Experts of a small language model.
Size: 8 layers, vocabulary 4096, 10.6M parameters.
Experts: 64 tanh GELU neurons an expert, a sigmoid router, a shared expert of 64 neurons.
Training: a variant of Muon for the experts, 618M tokens, 6632 steps.
Below are experts of layer 2 (counted from 0) of a mixture-of-experts language model. Rows are named router (the router's row for the expert) and show model dimensions 0-95. Each number is 50 + 10 x the weight over its row's rms, rounded and kept within 0 to 99.
After each expert's rows: "comes after" lists some tokens at least twice as common just before its tokens as in all text. This comes from a sample of Wikipedia text that the model never trained on. Tokens count by the router's weight.

# expert 95
router:66 51 45 29 48 69 33 49 61 61 48 52 55 47 47 70 52 56 44 53 51 62 54 59 25 55 50 62 66 57 56 32 58 63 41 52 56 50 57 39 26 40 54 34 53 66 48 63 45 55 57 39 60 62 69 43 50 53 44 41 50 47 50 38 47 62 38 78 58 49 40 57 57 59 46 43 52 53 46 52 53 43 49 44 65 43 53 56 45 50 46 62 64 52 49 68
comes after: " the", " a", " and", " to", " of", " his"

# expert 73
router:52 70 53 36 44 48 06 56 58 50 60 61 44 43 49 53 27 44 49 44 60 48 47 57 40 34 46 47 66 50 39 30 52 51 53 35 51 33 47 62 41 63 49 45 46 57 46 59 61 64 62 39 51 41 53 53 38 55 53 56 45 47 42 50 44 54 53 45 61 64 56 57 40 48 58 39 62 52 36 45 49 44 54 64 61 51 40 46 57 68 48 66 56 58 63 48
comes after: " |", " the", " C", "-", " W", " run"

# expert 72
router:57 53 51 63 52 56 51 54 48 50 48 44 48 70 45 64 51 48 49 44 44 51 45 61 63 10 45 40 61 74 51 52 42 46 35 38 53 48 46 43 49 49 47 39 48 50 55 36 36 33 53 44 66 47 46 52 38 62 32 53 31 50 53 31 46 57 48 53 45 60 42 74 39 66 55 55 47 38 63 60 38 49 50 39 52 45 57 73 50 47 50 58 55 56 50 59
comes after: "0", ")", "3", " —", "4", "5"

# expert 54
router:54 56 63 63 32 66 27 74 36 48 50 62 38 53 45 66 49 57 38 49 68 45 51 54 42 52 45 44 71 37 45 31 54 63 51 50 47 59 37 62 36 53 43 40 53 52 69 57 44 51 49 40 48 49 64 62 61 47 46 43 43 48 56 49 46 44 49 70 40 47 58 43 48 60 39 45 62 56 49 38 65 44 43 55 51 46 55 46 51 61 47 52 50 81 52 66
comes after: " the", " a", " and", " of", " to", " was"

# expert 78
router:61 72 44 43 48 53 38 44 45 41 40 70 54 52 66 53 62 54 41 56 57 59 45 71 27 56 56 42 37 52 27 57 53 48 53 53 62 45 47 57 59 42 57 31 55 52 62 50 31 49 55 46 49 50 42 54 61 77 69 49 51 51 55 39 39 60 38 59 61 38 48 53 46 54 51 47 68 49 41 39 50 41 62 56 50 48 52 50 34 70 41 49 39 53 65 50
comes after: ".\n\n", "\n\n", " |\n\n", " |\n", ")\n\n", "s"

# expert 42
router:54 53 48 35 51 43 46 68 48 48 65 54 62 66 48 43 50 44 42 55 46 34 47 75 57 55 52 47 59 40 45 53 35 50 49 59 52 64 44 66 48 48 44 46 77 43 62 46 51 43 56 32 69 48 46 50 56 53 47 55 40 40 43 60 45 58 30 42 41 49 41 77 66 53 40 49 40 58 56 39 56 49 55 63 54 51 65 51 52 54 47 59 48 80 39 65
comes after: " ", "0", "3", "6", "4", "7"

# expert 76
router:48 44 32 43 41 65 48 45 47 37 70 67 57 48 62 54 63 47 47 46 47 50 79 56 43 51 47 47 50 43 59 38 50 64 42 52 71 50 54 25 51 43 50 52 49 56 58 53 48 58 64 51 65 37 51 51 50 49 50 49 54 42 48 64 49 41 36 62 51 42 53 62 67 63 36 38 46 54 53 60 56 48 58 68 55 68 42 54 48 48 52 44 22 54 45 75
comes after: "9", "8", "1", "7", "0", "6"

# expert 87
router:48 58 47 46 40 36 41 42 49 35 53 59 52 39 63 52 35 55 44 57 53 56 45 55 29 35 54 63 52 46 46 53 42 60 42 49 49 76 41 36 49 53 38 40 63 56 56 48 42 51 47 32 49 61 59 50 46 56 53 50 46 56 62 43 38 56 56 75 40 75 38 57 51 62 60 40 40 52 36 43 49 21 52 41 53 50 61 64 49 73 50 50 32 57 52 50
comes after: " the", " a", "-", " and", " was", " to"

# expert 88
router:51 44 53 36 30 43 53 49 39 34 55 50 41 58 47 45 53 57 51 52 57 49 65 65 41 49 41 35 59 55 53 48 61 61 59 64 65 44 44 53 57 81 36 46 47 50 32 46 63 47 57 58 56 49 53 66 62 46 51 42 51 25 46 28 50 49 45 46 43 56 39 64 52 48 48 25 53 58 47 62 23 46 54 50 55 45 51 51 40 69 50 39 61 59 46 41
comes after: "2", "3", "4", "1", "5", "6"

# expert 67
router:54 44 59 63 45 67 55 56 37 50 54 67 52 62 66 71 44 64 51 45 57 66 54 57 34 53 49 27 49 46 50 56 42 51 41 56 57 47 50 63 46 61 59 43 61 59 42 32 61 51 59 34 53 33 60 55 47 50 47 54 56 47 37 55 33 36 47 66 57 57 56 36 54 44 50 47 50 50 28 33 40 41 48 65 63 58 69 48 49 54 58 62 32 55 39 39
comes after: "\n", ")\n", ".\n", ";\n", "==\n", ":\n"

# expert 86
router:56 54 63 38 51 52 34 43 30 44 58 43 56 46 40 42 58 57 43 45 52 49 61 56 59 42 50 65 66 61 46 27 38 40 57 56 47 62 44 47 57 38 43 48 86 54 36 52 70 34 61 49 57 55 57 65 59 64 43 46 48 49 52 53 51 37 46 55 55 51 61 57 50 50 60 44 69 32 46 34 38 30 56 52 54 64 44 61 58 53 39 54 54 50 49 42
comes after: " |", "|", ";"

# expert 79
router:54 56 34 59 40 45 40 72 48 52 45 56 75 39 55 44 30 57 48 49 49 72 52 46 51 53 55 35 57 40 45 36 46 55 57 43 45 58 41 58 49 69 50 24 48 50 41 56 52 64 72 52 44 60 49 55 49 48 56 38 54 48 42 30 21 59 54 58 46 73 62 49 57 49 32 46 38 46 63 46 46 46 52 42 45 47 46 52 41 61 44 43 45 44 58 50
comes after: ".", "%", " |\n", ",", "|", " of"

# expert 92
router:53 44 53 41 43 41 49 51 37 34 44 58 57 55 49 68 53 50 50 46 50 59 38 45 52 62 42 69 64 50 55 52 60 51 35 34 45 46 38 46 40 38 51 50 44 49 51 56 63 52 47 59 62 57 45 45 61 47 54 51 37 46 36 61 49 61 52 71 49 45 47 34 54 48 64 52 60 48 22 55 87 38 56 43 58 48 72 51 52 48 34 71 61 46 47 38
comes after: " |", "|", " in", ":", ",", " the"

# expert 91
router:49 61 56 62 57 49 57 44 51 52 56 88 51 53 25 39 37 43 49 50 43 48 49 73 53 53 46 59 48 51 70 44 57 51 34 50 47 42 53 48 40 43 27 53 50 52 39 31 58 23 41 57 40 51 47 56 67 56 61 54 39 54 48 41 52 59 47 39 43 44 61 50 43 56 66 55 33 60 38 44 43 56 43 46 47 45 41 46 40 39 36 48 57 50 40 50
comes after: " of", " in", " to", ".", " on", " at"

# expert 85
router:56 60 51 47 57 44 48 46 54 69 58 67 55 41 54 41 53 58 52 52 50 52 69 55 50 42 62 65 46 42 50 58 73 43 50 40 52 76 49 46 28 48 45 45 46 77 35 37 62 58 46 61 50 45 52 61 37 47 48 47 41 32 43 52 51 51 56 37 62 44 43 49 62 51 53 59 57 51 49 35 45 47 75 67 49 56 55 69 31 55 51 49 43 47 69 44
comes after: ",", ".", " that", " where", " and", "See"

# expert 94
router:46 56 45 59 43 45 36 64 35 35 51 58 57 42 70 59 33 77 42 45 56 47 60 46 53 47 52 53 68 57 28 50 55 51 26 40 45 79 53 53 46 62 55 31 51 53 55 51 33 48 50 59 48 47 55 47 56 63 30 48 55 49 49 52 43 40 57 73 64 48 46 56 59 46 67 49 57 59 38 55 57 41 59 49 52 58 48 47 44 57 33 61 44 46 57 50
comes after: "==", " \"", " (", ".\n\n", "\n\n", "==="

# expert 93
router:47 41 54 55 50 47 44 59 38 50 56 59 66 53 51 51 52 74 25 47 44 44 57 52 66 55 61 43 40 61 29 50 32 38 48 43 50 49 32 40 60 76 55 38 54 47 57 51 56 47 47 33 55 63 45 49 49 72 37 55 61 46 37 48 45 48 63 47 41 46 55 43 45 43 38 49 54 50 52 65 58 26 51 59 55 65 45 71 44 42 45 35 46 62 44 57
comes after: " |", "6", "3", "7", "0", "4"